Experts of a small language model: a variant of Adam for the experts.
Below are experts of layer 2 (counted from 0) of a mixture-of-experts language model. Rows are named router (the router's row for the expert), up (a neuron's input weights, with its number) and show model dimensions 160-239. Each number is 50 + 15 x the weight over its row's rms, rounded and kept within 0 to 99.
Before each expert's rows: "gets" lists some tokens that make up at least twice as much of what it gets as of all text. This comes from a sample of Wikipedia text that the model never trained on. Tokens count by the router's weight.

# expert 4
gets: ",", " and", " as", " also", " is", "),"
router:55 26 61 34 32 58 44 34 55 48 65 69 57 60 74 59 67 43 65 59 44 50 60 57 60 51 40 60 53 56 68 33 65 81 43 48 64 28 33 33 49 77 20 41 73 32 40 54 52 59 43 39 44 52 25 74 50 49 69 43 35 55 60 44 62 61 52 40 70 04 59 62 72 63 36 27 38 44 59 48
up0:63 53 49 67 90 41 14 48 45 72 36 39 40 51 30 07 50 71 51 58 42 68 60 38 41 46 30 59 68 41 48 22 37 47 61 25 37 30 56 44 83 40 60 63 43 44 56 63 43 39 70 71 57 33 33 74 54 23 51 44 44 49 53 70 84 29 39 15 60 59 41 80 40 55 53 51 53 43 40 34
up1:71 58 40 51 66 46 31 34 73 33 55 51 54 75 75 35 56 66 22 49 42 36 61 80 54 44 48 54 49 58 68 47 56 54 23 43 69 54 47 62 66 36 56 44 47 87 60 60 50 25 29 86 71 31 50 22 49 63 41 36 50 58 55 63 54 46 42 36 58 53 33 61 46 38 64 39 45 68 63 44
up2:41 65 47 50 64 40 51 84 64 53 40 34 26 80 52 65 65 70 45 34 58 34 55 26 59 32 53 71 58 46 29 62 50 60 24 71 46 61 57 60 56 49 51 41 68 73 80 56 63 28 17 53 38 53 73 56 40 49 73 60 58 72 65 56 48 31 61 56 43 43 41 40 42 37 41 56 73 43 38 46
up3:61 37 54 41 48 43 36 56 41 57 43 86 40 65 48 42 52 75 09 46 46 65 42 49 32 40 71 51 52 26 77 45 91 65 42 64 69 54 41 50 41 47 63 55 26 45 55 43 43 42 60 53 45 55 44 50 53 36 72 51 50 42 34 68 19 75 20 45 48 53 28 99 49 22 57 63 34 71 58 73
up4:50 54 57 57 46 33 35 41 75 31 22 54 45 58 33 54 37 79 43 51 16 47 66 39 59 49 32 49 58 59 50 39 39 44 56 45 85 43 31 56 48 43 57 59 70 71 48 18 41 26 45 58 62 40 33 64 40 33 62 21 55 16 78 78 55 45 28 29 75 35 34 60 51 24 65 59 44 40 53 48
up5:45 62 46 53 50 49 65 70 71 66 47 58 45 06 67 20 49 48 41 44 35 43 45 62 57 56 56 87 60 23 42 71 26 69 63 64 24 47 51 49 27 42 52 36 30 43 42 54 55 42 64 62 47 38 28 66 61 42 64 50 48 59 68 46 50 42 65 21 67 40 43 43 30 45 39 62 55 30 40 76
up6:37 46 71 63 59 45 20 27 48 70 61 74 65 55 55 44 64 61 56 43 34 50 28 80 38 53 49 41 51 78 65 49 37 49 27 67 80 64 76 30 61 53 57 52 42 47 46 69 79 59 29 59 54 34 36 68 58 51 46 33 53 53 46 76 43 55 37 54 50 22 55 31 28 48 59 32 10 73 44 42
up7:54 37 57 53 34 32 50 53 32 49 50 67 57 61 58 40 55 75 44 60 31 47 42 50 86 48 40 75 63 18 45 46 49 45 38 30 48 51 61 50 45 66 27 60 39 42 56 57 66 30 47 71 71 45 03 53 68 47 60 50 43 15 67 65 71 51 65 17 62 60 39 41 48 53 48 40 48 57 27 56
up8:41 27 63 49 40 47 65 54 52 70 45 48 70 23 42 71 88 46 60 43 64 58 68 69 65 53 46 40 48 30 47 65 78 56 77 59 43 54 38 60 37 11 44 48 56 52 44 32 21 46 64 27 36 53 60 33 63 37 55 76 51 51 63 54 71 27 54 65 75 50 55 90 51 42 49 57 56 21 49 44
up9:64 37 66 34 44 52 51 45 54 49 30 79 24 13 27 71 99 39 47 29 46 55 71 41 39 73 64 51 52 72 53 33 99 57 66 50 58 65 34 72 29 51 39 47 42 49 12 45 26 52 47 08 33 49 39 23 54 49 30 55 72 47 30 47 68 61 77 59 43 50 37 77 49 50 23 57 46 52 49 50
up10:47 70 66 58 79 46 61 30 56 64 50 28 43 37 53 34 57 59 56 26 58 61 41 87 40 49 61 37 50 70 24 67 36 40 21 84 51 52 78 36 21 40 46 62 34 57 50 65 50 63 40 54 34 42 49 55 46 50 55 34 54 33 60 58 58 25 29 47 65 39 49 31 27 28 43 37 18 47 28 76
up11:46 39 65 75 36 46 38 28 54 25 63 78 55 61 55 55 60 54 30 58 31 57 25 46 76 44 43 44 52 68 58 48 44 59 56 47 28 66 34 68 49 44 37 33 45 37 67 86 65 38 19 72 37 60 52 16 64 43 72 43 62 37 27 70 70 35 69 37 34 43 54 41 40 47 53 27 24 65 39 47
up12:55 64 68 56 52 44 25 61 50 00 46 81 51 82 75 75 22 45 40 40 53 67 36 67 67 36 41 48 51 51 51 55 54 71 35 51 67 54 42 64 68 47 57 55 79 76 57 35 44 48 55 42 48 74 50 69 33 50 39 47 46 47 58 60 22 67 51 65 50 58 35 45 56 52 45 51 46 49 48 46

# expert 5
gets: "\n", ":", " by", ";", " in", "o"
router:84 50 53 34 53 40 41 36 47 21 38 26 66 56 55 52 51 48 48 52 44 49 74 42 63 82 28 78 61 42 70 17 61 45 21 73 34 49 45 70 46 34 30 46 55 14 70 49 38 43 51 30 40 28 53 56 41 58 40 37 56 61 53 48 69 78 26 41 64 31 38 57 50 33 33 36 55 22 44 76
up0:70 57 89 54 50 33 62 58 49 83 46 50 45 44 75 58 56 67 39 42 72 51 75 35 51 90 68 71 59 64 66 30 80 65 63 57 43 55 39 57 42 53 65 56 67 15 34 42 43 61 55 25 68 29 55 58 29 43 57 38 55 75 46 71 44 43 44 48 58 54 35 53 56 42 53 52 17 30 48 60
up1:25 60 60 71 48 39 69 52 34 47 56 47 48 71 70 37 60 56 40 41 66 38 56 44 66 22 60 75 46 68 64 35 38 58 37 73 53 36 64 44 66 49 52 37 66 38 50 05 27 37 59 54 38 42 53 37 47 57 53 23 29 53 49 65 34 27 54 34 72 39 75 24 29 64 56 44 52 41 38 29
up2:90 27 68 38 63 68 43 61 46 29 57 36 53 63 24 50 53 38 45 57 50 61 37 39 67 58 47 71 52 34 25 39 44 41 55 50 38 50 45 68 36 55 35 59 34 50 59 49 44 29 46 60 45 58 71 49 73 40 73 73 80 73 49 48 21 59 27 58 58 52 41 55 61 35 43 40 36 29 20 53
up3:29 46 79 69 32 42 31 55 51 44 71 63 43 33 59 33 42 54 50 62 43 48 64 39 61 52 37 71 47 77 73 41 26 62 18 51 62 68 55 63 46 25 16 35 58 50 26 19 62 44 68 30 36 26 37 25 48 60 49 27 34 28 45 42 63 51 44 65 70 41 50 43 39 63 43 40 46 55 48 41
up4:29 46 56 40 33 51 45 67 49 50 62 51 74 56 31 58 45 24 65 65 62 86 38 48 51 67 42 75 62 27 52 32 80 92 52 49 54 49 51 59 03 54 52 70 58 42 35 40 51 61 31 61 48 59 33 43 46 45 47 74 64 68 36 46 74 21 48 65 92 36 13 62 59 51 56 43 45 28 54 56
up5:72 51 46 45 66 34 71 64 43 68 57 49 52 34 37 30 49 46 40 59 61 30 73 56 56 59 45 58 57 58 49 16 39 52 39 60 47 43 48 72 45 51 31 43 42 35 62 63 42 49 47 30 51 27 31 73 45 57 54 54 34 50 70 47 62 59 58 40 56 43 56 57 76 71 50 47 73 13 41 60
up6:42 38 49 36 74 45 64 44 26 67 75 57 70 75 30 73 53 48 45 44 31 50 63 45 38 45 70 64 76 49 62 25 58 58 32 54 59 29 60 20 56 52 64 61 72 59 37 38 46 57 31 65 64 32 45 34 70 49 68 34 52 45 52 51 56 50 63 56 70 23 54 58 46 33 50 64 22 32 38 51
up7:05 43 65 26 41 17 46 22 52 62 67 82 47 52 73 48 46 61 58 61 32 54 47 49 72 43 38 75 50 60 54 34 36 56 40 61 76 45 29 50 55 48 52 31 49 79 57 44 42 60 47 45 34 54 35 44 53 34 39 29 30 48 83 67 39 27 38 28 63 77 39 55 45 54 54 51 54 56 47 53
up8:48 69 31 69 44 34 38 51 72 52 33 66 36 49 44 49 57 41 34 33 57 28 53 55 43 31 62 68 68 83 10 32 57 68 59 60 71 58 55 22 32 59 36 58 49 38 57 53 52 61 64 56 32 30 49 53 75 43 54 18 42 63 55 63 58 24 39 38 82 45 34 35 47 50 42 42 26 17 31 57
up9:60 15 66 39 56 48 82 39 38 29 35 62 59 43 52 67 53 42 53 61 57 44 39 22 57 41 58 41 59 24 58 52 38 57 36 57 36 51 50 46 49 55 63 30 52 29 44 40 31 60 61 65 50 45 46 38 44 54 65 28 65 41 53 66 29 55 44 20 50 65 25 35 36 32 40 55 62 61 82 85
up10:71 32 50 80 35 26 38 41 67 57 26 80 63 65 39 69 30 48 54 54 41 64 22 62 83 41 37 57 53 61 60 50 59 59 38 38 57 45 27 83 65 40 51 58 51 65 25 51 55 40 40 48 36 43 47 56 61 57 48 21 67 53 64 75 62 36 54 22 60 70 43 43 56 60 55 46 48 43 60 28
up11:36 39 59 32 44 42 56 33 58 49 82 54 41 37 63 59 67 68 59 83 58 65 51 55 69 46 63 45 68 44 58 61 72 32 16 47 54 52 40 69 60 50 39 50 76 54 29 31 23 68 23 68 70 16 54 70 63 32 67 56 38 62 69 54 33 52 52 59 58 55 57 44 51 47 54 21 57 28 47 23
up12:77 62 55 42 36 40 65 44 67 48 41 45 57 50 24 73 59 69 61 39 53 57 55 50 63 62 52 38 58 64 21 36 99 53 39 39 40 43 43 46 47 24 50 60 02 37 33 38 53 39 31 67 62 43 31 32 51 49 49 50 57 46 80 65 53 60 59 38 39 56 58 85 55 43 55 42 69 25 68 57

# expert 1
gets: "-", ".", "\n", "==", "'", "–"
router:53 46 71 43 26 53 28 36 47 19 67 61 44 51 41 62 58 54 68 41 42 60 45 62 62 48 25 59 63 89 58 33 62 62 55 63 51 32 45 46 50 28 55 58 67 50 53 43 21 47 51 60 62 34 46 67 45 50 62 35 66 70 82 45 83 42 36 43 61 39 54 57 64 58 31 27 33 38 47 18
up0:73 60 57 43 63 15 37 53 34 36 60 61 81 67 21 41 56 58 65 38 57 37 59 59 48 60 38 55 50 62 63 49 74 66 21 66 66 31 60 59 54 62 40 42 56 40 47 37 41 57 32 31 49 64 41 36 50 48 53 71 52 30 55 50 59 40 67 55 62 61 35 64 40 45 39 47 41 25 33 74
up1:72 64 54 52 42 25 87 36 76 68 53 66 39 56 53 59 44 34 49 32 52 51 47 09 65 31 58 56 66 38 28 50 56 43 27 58 65 05 48 69 39 62 41 34 56 47 44 56 53 48 33 48 41 54 57 39 53 47 59 25 28 53 66 51 54 51 28 41 46 63 55 38 65 59 46 34 28 42 43 52
up2:68 66 73 56 40 44 47 40 74 38 71 52 42 32 45 54 61 51 52 60 51 31 49 22 52 56 31 73 66 72 71 44 70 50 58 51 70 12 50 54 57 46 54 38 68 45 62 53 53 43 60 61 61 41 43 50 29 65 67 61 33 28 46 60 80 44 71 32 58 43 43 60 76 74 59 25 54 39 53 41
up3:74 66 37 61 53 46 38 42 58 46 62 83 34 08 24 34 49 47 38 42 49 43 56 27 34 52 63 57 48 41 49 43 66 85 59 20 45 45 47 46 92 38 27 36 30 42 38 23 00 56 47 30 65 48 41 52 64 52 56 76 52 44 25 54 62 76 70 39 66 65 55 45 36 43 44 62 51 57 60 29
up4:53 67 25 48 48 18 47 42 59 50 34 42 40 86 69 36 49 31 30 63 16 61 62 41 50 34 57 57 55 78 59 54 43 75 50 45 61 50 49 52 56 43 70 59 54 40 52 57 68 50 40 72 42 41 65 31 61 53 42 46 44 37 39 38 74 27 61 47 51 48 51 71 60 37 61 30 40 10 57 47
up5:72 50 64 43 48 37 09 39 55 58 68 52 28 46 44 54 34 63 54 44 39 62 48 41 71 46 55 47 56 66 50 35 52 78 49 78 54 43 45 45 47 67 16 54 87 54 67 45 16 44 31 57 56 41 62 66 63 41 76 45 48 41 49 44 45 45 44 42 52 43 41 50 18 47 46 40 56 48 49 42
up6:32 59 55 58 39 38 23 29 44 73 52 62 39 58 36 49 59 38 42 42 33 59 64 55 52 57 60 44 76 60 67 59 43 63 49 47 66 06 49 81 32 42 57 49 44 71 70 46 62 48 38 54 69 33 45 45 38 54 51 35 40 43 58 42 53 24 37 60 51 52 17 59 60 52 63 39 20 38 53 57
up7:43 44 75 88 58 40 57 35 53 45 36 87 40 53 63 61 67 42 36 75 51 36 32 28 48 54 40 30 50 61 42 52 29 66 55 81 58 35 47 32 46 50 55 50 59 57 24 21 49 39 48 43 44 43 28 50 56 78 22 46 78 37 47 66 53 38 47 55 58 56 40 05 79 72 68 63 45 51 57 34
up8:69 62 68 55 42 26 41 58 44 52 47 56 73 46 50 50 51 58 30 49 50 40 39 34 71 57 60 67 51 49 46 25 67 76 41 76 68 52 49 68 48 30 41 35 63 44 54 37 45 29 47 27 31 32 26 62 56 25 47 43 22 42 51 78 52 49 33 35 49 46 39 60 35 51 35 52 44 39 41 66
up9:38 69 64 73 56 37 59 67 58 62 18 40 44 60 92 60 38 56 24 52 25 56 30 30 77 29 33 38 51 66 43 55 38 55 57 59 56 64 67 50 53 47 66 28 72 59 60 12 62 54 54 63 46 43 55 46 39 58 37 38 52 53 60 83 63 21 42 41 38 56 59 49 32 46 69 42 29 42 43 62
up10:70 51 57 48 46 57 22 44 69 53 46 60 66 55 26 59 49 29 52 57 54 58 45 50 64 51 40 57 57 54 41 22 80 58 58 49 39 35 49 36 53 38 57 48 56 54 59 27 50 53 58 23 32 10 42 62 46 37 37 53 70 32 51 56 75 38 59 58 62 76 35 52 69 53 31 32 75 51 72 29
up11:60 49 62 60 33 27 40 36 52 53 41 51 44 46 34 39 66 51 53 69 38 65 45 71 67 63 26 51 61 63 54 26 69 69 42 55 28 34 32 54 66 33 36 31 39 28 36 38 39 36 44 53 63 55 40 43 54 44 69 49 35 57 49 55 41 39 34 29 60 27 66 58 64 36 45 34 34 25 55 85
up12:50 53 66 44 37 46 35 29 84 41 69 61 41 38 61 49 59 65 67 70 37 45 44 37 48 56 25 59 79 74 54 46 65 58 56 47 72 34 49 55 64 57 52 40 90 52 58 47 53 54 54 68 66 38 47 40 52 63 42 56 33 32 37 42 71 39 56 43 64 54 29 68 64 77 54 39 59 28 61 30